config.toml
num_key_value_heads = 4
rope_theta = 10000.0
attn_scale = 0.0884
lr_head = 0.00743
doc_mask = true
dataset = "wikipedia_en"
Below are experts of layer 4 (counted from 0) of a mixture-of-experts language model. Rows are named router (the router's row for the expert), down (a neuron's output weights, with its number) and show model dimensions 128-255. Each number is 128 + 32 x the weight over its row's rms, rounded and kept within 0 to 255.
Before each expert's rows: "raises" lists some tokens whose logits its average output raises strongly, later layers aside. This comes from a sample of Wikipedia text that the model never trained on.

# expert 36
raises: " by", " later", " month", " during", " together", " earlier"
router [154 173 131 116 164 110  99 129 137 119 149 102 121  81  99 168 214 184  51 153  99 134 135  75 119 116 108 128 144  94 180 185  98 101 137 191 137 135 168 144  88 136 116 123 144 154 110 109 110 107 113 179 125 144 114  97 125 131 143  72 143 158 131 145 107 195 154  96  89  37 123 100 164 162 146 143 121 118 212 144 106 154 131 124 123 131 105 124 114 180 127 166 124 128 118 128 111 154 132 134  99  82  58 168 124 129  82 109 175 131 108  95 130 159 115 158 114 118 150 138 139 126 140  91 137  74 106 119]
down1 [101  92 161  47 107  86 153 151  99  90 160 114 154 161 132 159 160 157 110 109 117  67  95  90 109 121  90 106 133 174 162 102  97 100  88 106 149 111  94 154 128 139 137  93 111 150  51 136  79 155 146 140 195  83 111  98 195 164  99 118 181 136 197 131 127 106 151 172 111 162 132 110  96 130 179 141 153 112 157 105 119 120 153 160 108  99 190 119 161 157 141 110 163 119 156 102 154 141 143 147 122  78 116  71  60 123 139 108 124 147  62 111  69 117 159  84 103 114  87 108 103 105 132 115 163 134 148 135]
down2 [105 147 144 128 150 150 112 153 136  80 187  95 149 169  74 129 116 128 167 161 164  95 150 154 124 171 135  59 111 154 110  73  17 109  76  82 172  94  77  95 161 117  99 138 165 105 125 165  86 164 145 164  93 115 141 106 147 134 110 150 169 162 138 158  69  64 165 182 100 140 156 110 166 124  87 138 104 110 117  94 203 123 157 134 131 153 132  94 153  69  95 140  63  69 171  71 109 137 150 196 111 127 188 143 128 122  74 119 105 129 115 126 138  95 106 148  90 127  98 170 143 100 137 150 142 142 187 106]
down3 [208 128 164 118 133 136 141 133  85 157 158 166 144 106 151 167 141 165 159 138 116 101 133 127 147 157 136 129 100 118 137  42 130 136 111  62 154  99 144 141 115 111 138  95 141 141 111 141 148 132 124 118 166 115 181 153 204 134 101 109 201 117 159 180 159 109 110 100 175 187 182 145 110 146 119 134 140 102 114 127 152 129 175 138  86 122 106  93  88 121 145 199 155 119 135  99  90 177 166  71  70 143 125 107  60 103 139 126 149 128  81  72 126  94 177 118 123 106  79  85 104  84 139 137 173 149 152 156]
down4 [184 130 135 107 118 164 124 129 149 134 114 171 143 218 129 130  97 151 187 139 104  75 170 160 132 151 111 133 204 131 171 130 139  89  94  91 129 102 161 150 145 119 113 145 146 139  88 131 164 148 124 145 184 143 125  78 181 161 123 196 123 206 110  87 115 152  82 118 114 141 122 117 123  82  99 142 140 117 102 110 134 121 123 157 101  98 142  69  91 138 132 182 182 173 138 140 159 105 115  98  99 181 134 126 128  57 149 142  61 105 151  92 129  94 168 130 116 111 108 144 115  94 139 181 102 158 101 121]
down5 [ 53 117 165  88 131 153 152 142 131 129  32  79 151 103  79 148 103 102 208 177 126 103 165 134  97 167 124 156 196  94 140 116 166  95 140  67 124 176 137 107 134  75 117 162 131 156 145 181 185 121 127 101 129 185 108  98 153 145 139 127 121 157 104 110  52 172  90  87 137 113 136  99 124 142 129 185  91 127  98 196  60  69  74 116 177 114 179 121 171 155 133 104 186 175 114 165  76 125 143 117 140 134 160 134 169 110 101 119 143 110 217  64 129 156 140 107 172 149 115 127 138 118 167 107 202 109 123 156]
down6 [156 124  84 157 118 140  95 151 111 114  97 127  59 121 146  76 121 135 126 130 163 164  74 113 103  57 147 169 126  91  74 140 134 194 128 194 137 190 105 136 145  90 122  93  86 105 136  62 111 156 118 127 142 143 174 123 161 173 158 125 102 119 137 132 140 188 152 171 124 102  96 126 154 125 115  76 140 146 133 106 130 134 109 100 170 153  65  78 150 121 138 129 107  86 155 135 148 138 113 108 146  86 126 101  73 103  96 118 132 129 102  89 156 114 182 123 145  99 116 152 133 128 142 112 181 189 144 126]
down7 [ 69 147 129 126 116 132 124 159 110  91 182 133 201 141  93 114 119 139 148 183 116 110 147 127 106 114 122 153 112 168 129  75  88 149 117  94 100 167  99 107 187  93 150 131 146 157  82 154 178 183 136 172  88 121  99  64 177 182 154 167 128 179  91 172  64 176 123 179  49 169 137 127  68 158 131 111  91 115 158 129 184 158 123 105  90 134 146 119 116 126 137 113 149 125 150 116  96 180 173 169 145 101 130 158 121  90 143  83 118 101 141 127 182 133  81 120 147 135  51 169  97 104 113 133 123 201 123  98]
down8 [111 141 143 189  78 161 123  91 116 128 146 115  62 136 113 165 173 134  86 178 137 122 173  52  58 168 162  92 212 129 155 151 156 138  85  95 109 177  83  89 146 120 118  95 157 155  77  99 152 153 116 207 218 104 137  87 178 145  77 149 136 162 151  70 133 173 146 175  78 169 115 160 113 115 133 108 170 157 154 140 155 149 126 143  82 108 137  91 107 149  93 134 143 126 147  93 108  82 154 158 141  61 129 168 124 115 113 106  95 156  82 133 158 123 163 108 108 187 143 108  96 109 151 184 146 144 162 143]
down9 [108 135 139 149  82 108 202 173 124  85 174 128 216  62 155  89 144 182 146 155 196  86 158 154  80 101 162 117 136 195  87  75  78 112 114 112  78 111  63 106 129 152 113 146 123 119 117 134 148 115 119 137 119  97 139 143 183 150  99 183 125 128 157 137 164 137 144 152  86 167 103 172 120 110 151 170  95 136 158 139 189 137 149  95 107 120 145  65 136  95 125  84 148 115  95 108 176 101 139 195 110 105 126 144  66 114 178 145 109 134  59 113 125  93 112  96 116 175 164 121 141 104 173 112 115 128 148 136]
down10 [139 122 147 200 163 143 132 139 152  98  97 151  99 145  84 162 179 150  62 125 104  90 140 127 108 110 168 103 139 124 142 131 141 157 116 124 111 160 114 108 113 165  90 132 132 131 116 165 164 172 155 201 108 140 152  71 177 163  61 207 113 194 112  76 176 108 157 154 116 111 169 173  80 131 179 115 119 164 121 169 135  79  77 157 156 153 124 129 122 102  89 159 121 119 139 109 122 136 102 129 132 149 120 176 148  63 130 119  61 124  93  90 184 218 185  91  64  88  75 163 168  96 179 107  66 141  90  59]
down11 [125 140 171 127 138 141 126 141 126  99 146 165 141 196 114 118 156 181 112 106  81  90 179 156 129 157 153  82 182 133 135 125 170 130 112 101  90  59 123 193 142 125 101 136 147 130  87 186  96 107 128 135 107 218 205  73 146 154 137 145 107 170 153 142 104 138 141 108  82 121 138 146 136 114 124 132  96  84  90 114 158 160  91 116 133 137  96 104 143 127 153 162 167 132 126 120 160 144  85  88 156 129 111 126 140  94 167  69 108 118  82  97  79 185 162 141 158 144  82 137  95 132 140 145 126 162  91 128]
down12 [ 64 157 128 150  88 153 112 135 174 102 110 117  64 195 121 159 140 194 141 121  98 115 119  94 163 170 161  61 101 103  86 156 137  67  80 101 133 130  89 124 162  72 113  68 131 148 108 138 126 111 159 170 168 179 108 110 168 115 127 145  81 169 119  73 110 157 164 154 154 112 144 167 161 161 112 112 149 126 155 104 122 155  98  77 152 164 190 133 162 152  28 127  15 101 174 119 112 138 164 137  80 148 156 140 131 127 156 118 101  80 128 156 140  86 122 121  94 105  46 158 128 139 123 130 124 136 151 147]
down13 [177 101 126  45  52 128 153 174 105  97 126 147  94 116  81  97 107  89 109 125  86  71 127 131 142 106 105 168 151 135 158 132 139 105 133 169 127 138 153 179 117 153 132 126 125 153 124 141 164 116 203 179  65 139 112  88 140 115 155 145  67 125  95  87  52 109 179 105 156 122 143  82 179 163 164  90 115 178 159 152 105 104  68 126  71 159 139 153 144 144 143  83 183 182 135 128 164 123 157  78 149 129 108  84 149 125 173 110  94 169 105  84 134 122 137 131 148  70 120 163 137 126 160 158 119 197 104  99]
down14 [115 126 128  68  76 159 161 119 117 118 137 160 173 148 181 167 142 169 124 161 108 106 119 108 115 177 152 161 171 126 105 117  87 138 150 157 120 174  92 113 121 164 111 138  90 193 146 135 198 141  87 154  68 140 125 105 190 159 106 100 166 159 134 130 134 144 103 128  75 173 179 134  65 182 149 107 155 144 148  97 104 119 117 173 121 158 133  96 130 109 153 162 151 129 158 120  88 149 158 104 109 165 154 133 102  99 123 106  95 122  73 153 107 142 138 128 124  27  42 173 141 113 128 129 163 151 148 117]
down15 [131 110 170 212  52 110 119 126 120 135 172 146 143 156 127 151 159 145 120 173 154 117  52 126 112  90 124 156 143 138 119 106  85 127 123  94  76 192 114 148  85 150 144  88 148 122 142 100 111 124 148  39 181 135 132  79 135 193 142 118 138 122 132 148 117 217 105 123 150  96 138 122  93 114 180 132 120 162 125 152  96  82 107 137 136 121 128 137 172 118 125 204 129  94  95 131 177 137 175   0 117 122 121 120  98  80 167 159 142 142 114 102 163 167 202  93 150  75 133 132 101 197 104 103 125 172 108 133]
down16 [141  70 138 146 129  97 159  82 149 129 123 121  66 162 112 163  94 117 145 111 140 135 198 110 184 117 129 108 113 181 173 159 211  99 113  64 134 125 139 178 190 103  97 121 118 150  90 169 108 142 105 117 170 111 101 198  94  79 134 114 113 164 132  92 103 121  78 150 117 114 118 168 145  89  73 169 129  95  82  79 128 143 123 132  74 138 168 143 102 116 112 124 190 133 116 115 104 180  73 129 104 139 122 126  70 149 117 105  76 111  82 121 148  56 160 117 152 132 108 162 101  80 121 117 128 215  88 127]
down17 [ 77  79 151 180 126 148 167 119 105 142 144 119 131 115 103 140 145 133  96 118 126 139 103 147 103 125 138 138 174 175 155 107 159  87 136 167 119 138  79 133 107 148  98 137 162 142 146  64 104 117  92  88 150  77 110 157 141  96 128 133  82  69 135 138 133 117 193 136 115 149  87 146 125 125  78  88 126 113 112 129 110 104 176 160  96 151 232 163 128 202  72 158 125 127 138  97  82 103  98  43 152  36  78  97 147 102 117 106 125 103 100 146 195 162 156  52  84 107 183 148 155  76 149 133 125 141 158 127]

# expert 29
raises: " land", "aded", " three"
router [227 146  85 137 192 119 166  94 160  87  75 108 121 104 186 136 116 123  78 110 113  76 170 105 117 129 171 153 148 122 165 198 146 110 129 133 144 170 165 182 119  93 155 200  92 101  66 159 181 153 104 104 191  93 130 140 130  88 114 106  80  82 171 108 101 133  87 150 166  90 118  85 175 127 166 108 138 128 133 129 126 139  58 151  93 187 161  94 139 117 117 143 194 100 138 145 152 138  78 152 111  99  89 135 148  77 136 123 105 149 169 103 119 145 160 168 140 107 136 115 100 162 149 109 199 100  93 131]
down1 [ 90 103  66  95  86 119 118 113 140 144  81 176 135 182 149  86 152 119 118 123 157 133 102 113 153 117  82  43 125 140 162 102  80 106 131 105 129 134 163 113  65 222 175 133 152 167 129  82 144 131 152 150  96 126  88 138 131 115  90 109  56 156 110 132 163 116  86 131 143  95  90 141  82 131 135 165 108 143  90 112  90 130  89 143 165 141 142 110 142  85 127 171 184 189  98 154 217 132 154  37  77  88 139 121 127 121 108 114 126  79 103 115  93 111 109 159 122  63  90 156 128 128 121  70 161 111 144 160]
down2 [100 152 105 148  94 132  72 152 108 199 124 113  94  98 147 159 150 119  98 118 153  80 157 143 162 145 124 138 201 136 124 147 165  84 136 111 120 111  94  81 148  43 124 123 161 114 110 137  78 151  84 154 154 125 137  94 127 152 117 152 137 112 150 108 129 134 144  87 103 208 140 126 113 115 128 137  81 118 123  58 139 161  80  97 144  94 148 112 152 139 140  74 133  62 142 138 128 133 100 255 115 103 165 137 128 143 136 108 107 130 110 114 163 156 118 188 110  92 119 105  93 132 140 142 126 144 145 131]
down3 [163 158 150 131 116 141 136 146 165 124 198 119 134 104 141 103 119 134  87 129 151  88 119 154  77  78 156 156 170 137 155 124 123 119 119 104  83 120 132  95  87  81 136  91 124 175 106 124 163 137 149 110 199 103 110 154 121 110  74 200 147 138  86 141 134 146 118 100 118  89 105 102  76 142 184 169 159 107 160 141 108  85 143 114 137 171 178 100 116 145 125 117 120  90 140 135 119 125 104 112 128 125  96 164 115 116 166  97 135 150 152 145 151 158 120 140 150  81 156 113 180 156 117 147  76 179  99 155]
down4 [ 75  93 131 112 113 143 126 128 162 158 190 108  93 166 106 125 128 182 100 156 150 133 162 124 194  83 122 108 171 105 183 136 159 106 103 120  59 171  99 151 134  57 118 165 120 145 122 115 105 170 119 121 133  97  89 155 171 118 159 123 113  95 172 143  69 110 125 172  99 137 143 129 125 127 188  70 106 135 173 126 103 172  93 120 126 186 117 102 118 118 127  91 186  98 139 108 122 126  83 189  88  71 138 196  98 164 152 161 143 156  76 143 115 144 131 126 117  26 121 119 115 170 107 123 108 125 124  97]
down5 [126  64 145  97 115 186  62 127 103 106 114 131  99 166 128 103  94 117  40  70 132  62 155  86 137 178 137 114 189 114 163 184  72  90 136  98 112 129 122 161  80  41 181 103 106 146 123 113 173 122  73 117 116  75 141 173 120 130  99 149 151 127 136 107 144 127 147  50 136 159 159  92 107 143 114 115 119  79 131 131 122 109 134  90 106 116 127 155  73 137 147 118 162 142 108 112 163 178 142 145  98 151 154 104  78 102 103 100 139  88 125 108 122 154 141 179 116 137  98 132 127 155 151 108 118 147 178 102]
down6 [113 103  94  64 100 120 110 154 129 178  70 118  95 120 142 138 138 121 131 101 180  97 129  91 182  95 168 132 166 137 149 151 115  62 134 129 117 152 168 120 133 163 141 122  90 111  76 103 134  52 112 139 162 135 125  81 109 128  70 177 139 119 165  84  64 114 102 104 140 125  72 122 109 172 142 123  94 120 146 170 144 130  79 120  46 120 133  57 148 127 168 165 160 101 106 112 185  49 156 170 173  92  91 152 141  92 108 133 169 150 104 150 172 145 118 204  96 148 139 139 114 167 138 166 139 159  89 136]
down7 [124 118 146 112 134 101 134 100 107 148 115 133  92 137  95 156 147 125  97 111  56  83 101 132 119 184  95 124 169 125 153 160 109  67  90 117 162 132 119 139 143  91 107 154 123 193 118 109 171 118 124 168 156 112  93 154 140 137 126 155 187  96 169 136 133  93 112  88 117 132 130  96 126 153 128 101 213  96 161 106 142  65 180  67 125 113 169 111 121 154 135 140 161  89 147 104 122 102 155 253 118 144  96 134 131  94 131 148 143 135 143 106 101 141 126 175 102 155 156 129 115 144 133 158 131 152 157  88]
down8 [115 159 131 118 122 158 125 113 146  97 112 132  94 155  90 104 121 151 115 128  62 131 178  95  73 145 120 128 165 177 183 154 146 114 113 113 148 154 132  96  49 154 148 160 111 132 143 139 137 102 131 106 168 152  72 178  53  86 126 167 151 153 157 135 127 143 123 133 117 145 162 120 106 124 167 139 133 109 157 149 122 117 135 102 143 174 105  51 110 156 120 132 189 112 121 102 145 170  98 243 149 115 153  76 122 118 109 110 168  80 160 108 135 191 142 152 101 149 133 125 143 165 164 117 164 136 108 111]
down9 [157  80 136 117 128 103  66 125 122 148 101 150  75 143 114 158  99 177 123 158 140 138 138 144 123  98 138 130 146 128 199  95 141  82 122 106 116 164 112 136 144 138 142 121 131 104 114 136 148 166 110  80 194 201  88 146  97 125 165 129 149 138 130 115 122  84 147 112 155 146 115 119 195 101 150 113 117  96  95  99  99 133 115 177 124 146 141 110 155 132 134  99  76 135 172  80 182 141 139 201 182  66 132  96  84  85  83 103 155 174 126 155 202 192 142 117 108 108  67 117 128 189 138 156 137 181  87 132]
down10 [149 141 110 131 108 189  87 130 148 145 149 130 129 101 133 100 138  89 213 105 168 138  90 110  74 149 166 102 124 112 121 106 157 118 150 119 107 137 120 134 141 113 123 100  61 221 154 101 112 119  94 128  47  84 114 102 141 148 136 145  96  92 102 155 136 108 112 115 147 185 150  77 100 120 125 128 134 144 142 149 179 140 180  95 141 141 104 152 129 108 128 134 148 154 146 125 104  61 153  34 135  72 124  77 123 154 163 123 130 147 132 110 153 156 177  84 200  82 122 124 126 126 176 208 114 101 127 109]
down11 [ 96 128 194 180 150 144  84  98 139 173 146 139 110 106 149 118 155  92 159 139 121 143 134 204 145 124 168  95 145 109  98 128 181 169 137 112 144 146 122 111 136 129 132 119 180 141 125 209 120 123 136 124  89  98  84 118 116 255 168 153 118 112 129  77 100  98 142 151 168 116 154 116 148  75 156 139 137 127  87 110 119 137 184  89 190 135 115 131 115 145 101 107 123  97 197 110 154 103  47  91 125 124  56 134 143 113 126 134 152 155 165 138 147 142 145  93  95 135 116 102 138  92 106  93 106 125 155 119]
down12 [ 80 116  60 133 187 108 145 172  84 114 126  98 150  75  90  61 158 146  77 160 166 171 136 170 139 108 167 142 134 171  94 168 113 131 144 144  98 130 122 196 142  98 100 190  54 128 114 123 214 128 118 172  97 136 143  71 119 119 165 160 124 110 142 125  89 184 139 104 115 200 129 120 150 102 174  97 118  95 142  91 106 122 106 111 146 182 103  97  99 141 124 145 150 136  88  89  91 167 128  67 164 132 127 107 172 108 146 132 168 157 154  61  88 191 134 125 137 140 154 131 100 206 187 117 173 116 141 131]
down13 [118 116 118  83 168 125  57 121 113  59 110 135 116 140 135 110 169 112 121  49 150  88 182  84 143 120 190 127 152 145 166 150 178 155  90 116 158 129 113 117 147 118 105 165 101 169 119 125 165  79 126 142 142 175 119 174 149 108 108 128 165 116 149 118 142 136 166 125  65 181 153 195 176 194 169  91 141 143 177 137  81 122 160 125 129 117 122  80  86 139 109 138 141 135 123 103 142 164 136 192 161 130  98  94 138  96  39 100 183 129 185 122 110 170 108 123  80 198 107 150 113 116 152  87 109 134  79 144]
down14 [131  99 156 132  85 153  96 158 146  93 105  93 122 118 134 105 151  78  33 121 141 129 186 177 149 131 168 123 146 119  94 112 106 111 191 111 129 189 104  99  33 134 146  99 128 135 153 116 175  95 109 109 111 124 108 155 138 148 125 147 157 156 112 141 153 152 101 160 149 142 134 117 103 145 151 102 136 107 132  77 181 107 108 143  77 127 111 154 124 104 128 143  79 151  66 125 153  80 157 111  76 110 101  90 113  62 110 146  69 145 112  83 174 131 151 117 129 118 102 149  93 151 136 139 102 146 215 115]
down15 [151 162 141  71 131 126 108  89 130 139 112 125 136 128 149  80 128 136 137 146 104 110 123 146 172 130 108 163 142  88  81 140 168  94 175 122 118 161  87 125 111  92 156 124 124 185  91  88 118  72 127 194 131 114 163 115  96  74 146 127 144  83 158  99 118 116 175  87 129 142 132  68 128 134 103 140 154 176 173 131 104  74  59  87 199  97 107 182 115  91 157 136 131 133 183 139 123 162 124 141 138 165 110 108 155 156 119 130 149 171 135 117 162 105 140 163 131 121  78 142 115 156  90 141  99 110 208  99]
down16 [163  85  94 108 134 126  99 161 127 160 132 127 109 109 149 135 107 142 129 155 142 123 157  85 127  94 155 134 105 129 177 109 140 163  91 124  95 145 115 121 150 129 117 128 128  77 145  21 101 120 111 125 144 143 114 129 134 119  96 151 152  74 139 110 101 174 116 123 150  89  94 158 131 100 107 154 152 121 102  85 130 156  85 123 129 151 127 134 117 118 146 126 136 148 146  92 169  79 117  75 182  61 145  95 212 135 129 131 108 166 177 130 105 154 145 119 132 131 103 128  96 138  96 109  73 152 132 130]
down17 [145 120 123  64 156 105 159  97 183 125 129 136  75 137  96 136 139 127  48 105  93 146 160 142 129 171 121  98 165 115 136 155 166  89 158 125 163 161 150 163 159  86  86 173 168 119  90 149 123 145 169 143 176  81 111 138 108 137 132 150  84 179  97  84  33 131  99 146 163  68 126 139  89 131 134 104 191 118 122  88 155 128 105  55  75 143 159 144  85 141 119 132 106  93  62 128 138 162 126 145 113 160  84 139 119 116 158 139 125 119  37 131 138 100  90 140 161 111 115  87  98  64 142 150 147 146 147 109]

# expert 144
raises: " have", " come", " include", " hold", " modern", " loan"
router [ 89  80  67 113 121  77 157 124 161 144 134 151 163 132 183 105 132  80 152 140 108 100 167 158 121 100 121  87 133 174 174 137 108 143 114 103 214 142 137 119 188  86 107 170  87 125  93 176 109 125 144  68 119  94 108  74 160 163 127 149 119 124 102 117 152 115 156 145 122 128 124 103 148  87 114 131  75 120  74 116 141  93 125  83 179 112 120  85 123 150 191 131 144  89 108  97 109 157  57 166 155  94 171 144 125 170 128 123  77 144  94 129 102 101 115 141 144 105 133  89  72 167  85 108 147 182 124 132]
down0 [158  80 162 112 134 129 116 111 144 110 103 109 137 174 179 135 143 121 111 136 115 166 115 122  99 109 113 150 179  97 109 175 149 112 118 133 133 115 176 125 131 119 101 150 125 138 134 152 127 139 141 148 177 133 145 119 118 160 123 117  62 177 124 189 119 170 169 160 108  46  80  24 109 123 148 186 104  95 107  94 104 126 134 200 108  74 145 107 106 130  49 176 153 108 108 170 108 128 163 204  88 141 132 169 108 136 139 162 108 196 119 141  82 147 130 109  75 119 153 154 160 137 193 139 186 147 119 117]
down1 [179 108 154  75 129 124 135 172 130 103 119  95 136 144 108 108 174 142 119  86 125 114 119 140 137 122 129 231 138 182 149 146  93 142 189 190 110 120  67  96 103 106 154 165 153 110 138  85 130 130 106 164 167  62 100  89 104 185  31  95 138 169 126 131 112 178 190 147 152 158  95  88 163 116 131  88 124 126 145  52 108 108 156 169 146 115 147  69 114 152 126 173 110 126  77 111 155 142 113 153 159 139 103 144 118  92  96 155 148 109 145  87 199  73  73 176 141 150 141  95  23 140  79 132 124 185 134  66]
down2 [133 122 119 100 145 127 131  74 115 129 113  84 147 121 172 142 117 138  98 126  27  94  93 213  82 175 126 129 117 118 106  93 160 170 138 150 146  88 165  77 161 135 120  85 103 122 185 107 114 175 121 111  97 150 141 139 152  99  79 174  81 116 180 116 184 167 121 159 125 115 102  89 150 164 187 139 133 136 105 146 160 166 181 118 129 110 105 116  59 131 123 145 119 112 127 147  49 166 139  98 130 102  76 135 138 101 120 152 153 113 136 104 106 118 123  77 169 113 120 116 166 167 122  99 201  46 105 133]
down3 [185 164 181  55 101 122 109 153 135 133 104  98 110 117 147 163 133 112 100 106 112 159 107  68  81 104  69  91 132 107 118 120 129 134 171  96 113 151 104 181 130  85  85  71 125 153 140 119 165 114  90 130 138 136 125 153 120 156 122 161 144 104 196 199 147 116  65 123 198 166 188  99 200 152 131 132 147 136 184 192 188 129  76  99 159 103 121  86 107 134  93  94 154 126  81  93  98 131 155 146  74  75 104  77 135 137  96 171  89 120 145  75 154 158 102 117  79 193  79  99  93 130 187 131 155 108 141 125]
down4 [134 142 150 151 147 136 108 134 130 122 138 130 106 146 115 208 133 137 108 141  70  77 158 146 113 103 156  92 119 127  53  82 118  92 164 136 136  67 187 109 147 106 154 127 120 116 152 117 120 119  85 136  86 125 148 182 169 146  91 132 117 134 105 134 105 121 104 141 181 148 137 120 156 150 137 150 109 117  99 170 110 111 118 135 113 142 135 123  46 152 110 151 122 163  90  91 166 129  84 106 103 116  51 130 127 103 121 134 146 114  84 117  83 169 167 109  83 236 144 146 135 113 147 139 128  77 140 131]
down5 [157 160 131 138 104  77 158 144 152 111  20 155  99 114 112  67 101 152  96 135 156 123 138 158 138  56  78 126 129 100 148 118 105  57 124 199  84 160 141 149 139 159 100  93 162 128 141  69 118 119 152 109 103 102  44 109 163  74 123 130 124 148 151 144 121 159 103 173 129 126 114 105 173 113 113 105 116 106 104 119 133 133 167  82 107 109 129  78  86 154 166  60 140 144 120 159 132  98 173 129 115  91 130 103 157 155 156 134  51 109 119 131  98 167 135 105 125 136 156 131  48 133 131 138 157 140 138 145]
down6 [161  86 151 142  97 149 142 134 209 174 161 143 162 203 209 138  91 118  70 114 104 139 131 137 175  86 145 132 160 140  61  87 122  87 121 113 128 145 148 115 124 177 102 114 135 151 103 143 134  90 166 166 123 122 118 123 171 146 149 191 106  87 147  97 130  90  62 125 134 144 107 131 127  90 109 124 105 185 136 116 129 130  69 103 156 159 161 139 145  83 183  87 135 164 137  55 129 109 183  76  90 166 127  74 119 155  95 162 142 145 123  98 164  67 148 167 121 226 118 114 101 163 113 131 108 150 153 136]
down7 [141 143 154  86  71 112 110 123 146 160 131  91 140 159 177 129 167 135 125 177  69  81 111  79 126 112  95 104 155  93 132 145 178 139 117 143 147  55 132 123 120 151 137 109  94  98 175 139 177 112  92 111 144 143 112 166 175 104  68 113  77  66 154 104 125 124  76 111 126 137 135 149 121 139 132 109 129 129 156 151 182 200 139 129 145 156 154 111 122 152 128 141 180 111 151 124  85 126 101 103 139 110  98 140 138  99 120 124 121  91  97 175  87 141 113 124 104 170 122 107 101 129 182 117 134 117 119 142]
down8 [ 95 157  94 124 125 112 164 106 121 142 186  96 113 150 177 127 161 107 185 130 144 132 116 142 144 175 134 117 135 132  80 148  98  91 129 130 154  88 125 115 155 117 155  90 149 110 146  95 175 136 132 146 128 140  95 108 122 100 131 123  96  96 149 124 170 124 137 175  81  98  88 149 156 121 149  82 159 168 169 103 124 114 133 161 126 121  97 165  78  83  96 107 152 138 170 178 154 109 125  71 150  23  96 223 173 117 178  68 113  79 146 126  91 142 116 158 140 145 154 119 188 111 179  94 149  63  95 154]
down9 [ 58 163 114 112  80  99 144 141  95 174  77 162 158 164 125 100 130 163 127 142 137 126 101 123 173 129 147 141 117 194  85 120 108 124 111 148 166 129 167 184 118 159 191 132 156  99 169 137 137 170 125 160  68 131 120  87 162 163 113  98 173 154 140 156 100 116 110 170 108 117  83 145 157  81 104 105 103 144 127 106 144 162 147 160  72  98 138 117 173  97 164 171 121 154 139 118 191 114 127  60 110 122 154 139  97  94 110 122 116  56 111 104 121  70  77 177 150  75 142 133 152 142 146 116 108 176 138 128]
down10 [138 155 135 106 107 135  58  99 133 117 156 106 135 157 144 123  87  79 137 121 187 117 146 132 147 124 136 105 144 131 151 178 120 192 144 139  94 146  80 122 131  98  75 149  84 139 149 140 167  83 133 143  93  98 123 140 145  99 156 132 117 130 122 185 124 145 112 159 154  87 171 142 120 210 118  82 135 177 161 112 109 100  95 173 117 126 126 134 130  90 128 123 104 120 106 152  66  88 133  55 126 112  83 136 216 150 145 175 147 168  86 134 122 125 168 147 114 141 120 134 147 118 165 142 112  66 157  76]
down11 [112 168 136 148  67  88 204 115 147 160  90 135  95  79 111 175 118  73 123  80 169  97 110 102 136 173 141 168  88 133 157 126 120 137 142  80 125 162  80  90 125 129  75 157 114 112  78 160  91 102 138 175 129 157 113 102 110 121  39 121 136 158  97 151 138 152  85  94 119 139 160 175 151 140  89 153 147 120 144 101 126 168 112 184 139 166 105 123 166  92 124 102  84 129 156 105 123  95 164 184 133 172 174  55 131  43 150  93 144 165  91 127 161 130 130 119  79 155  86 159  84  98 123 149 103 131 128 148]
down12 [111 122 131 140 140 157 124 144 123 148 147 133 167 135 126  95 106 125 129 122 129 142  86 154 133 165 120  26 153 130 122 145 127 107 108 124 126  72 157 126 151 152 173 112 116 144 147  64 120 138 109 137 147 146 110 128 148 176 115 129 157  61 113  83 160  99  94 120 103  60  98 180 167 125 115 104 110 139 174  82  90 195 128 195 145 137 176  89 124 107 142 138 135 118  99 129 114 157 142 119 177  82  88 111 172 100 123  97 130  72 127 110 109 166 139 118 116 153 130 115 102 148 130 154  72 141 105 140]
down13 [ 98 176 134  73 164 123 136 146 143 154  87 131 155 126 117 111  68 132 101 151 124 125 194 140 125 127   8 107 137 121 100  93 145 148 147  85 147 123 150  98 156 165 124 170 161 127 138 162 146 136  85  95  93  96 101  78  80 155 116  74 158  84 171 137 128 111  52 142 159  92 124 121 155 159 122 175 130 122 125 186 167 136 130 107 177 133 155 130 175 122 170  90 116  91  98 115  91  98 122 115 162 154 118 132 131 112 146  82 109 153 162  99 139 151 145 124  88 162 112  81 143 150 156 123 114 140 148 150]
down14 [119 143 163 158 177 118 111  87 133 165  64 219 147 111 122 145 124 189 150 108 135 153 126 117  86 109  93 150 116 165 105 137  83 155 154 140  76 122 103 149 150 129 117 126 122  97 180 160  52  97 115  68 111  57 112  90 144 113 113 105 155 133 145 166 134 125  92 140 106 115 127 155 151 137 160  97 136  64 180 187 141  98 148  75 108  98 141 126 141 183 142 140 160  71 145 152  77 107 193 145 136 132 187 178  95 162  99 173  50 138  67 130 168 113 178  90 168  61  86 144  83 141 151 132 118 104 139  74]
down15 [133  77  78  91  83  79 125 126  45 108 130 176 133 145 100 132 176 176 194 117  84 165 131  75 109 125 121 181 111 141 143 191 142  75 149 147 133 103  94 191  95 145 167 165 136 108 150 140 135 132 129 153 155  75 135 136 147 201  83 137 128 158 101  85 150 124 114  90 157 174 127  95 172 139 164  52 125  99 160 135 117 133 124 132 137 115 143 112 126 171  99 133 142 115 126 129 145 119 100 161 150  94 168 159 100 135 141  78 106 162 112 175 134 106 110 140 144 143 124  96 111 133 107 171 136 114 136  90]
down16 [ 85 220 155  82  67  88 135 171 114 128 104 153 135  82 120  92 135 140  79 120 188 121 120  80  92 127  90 146 129 122 149 132 105 143  73 155 182 132 130 118 122 138 127 113 119 144  92 160 155 134 158  88 124  97 143  35 166 119 229 124 143 163 149 144 147 123  75 106 162 127 163 128 114 170 110 105 139 201 213 126 169  90 103 133 133 109 131 158 149 104 147 138 141 119  67 124 137 131 172  47 130 173 132  66 131 106 159 119 141 106 125  90 149 172 202 166 123 165 107 141  63  89 132 146 131 149  94 130]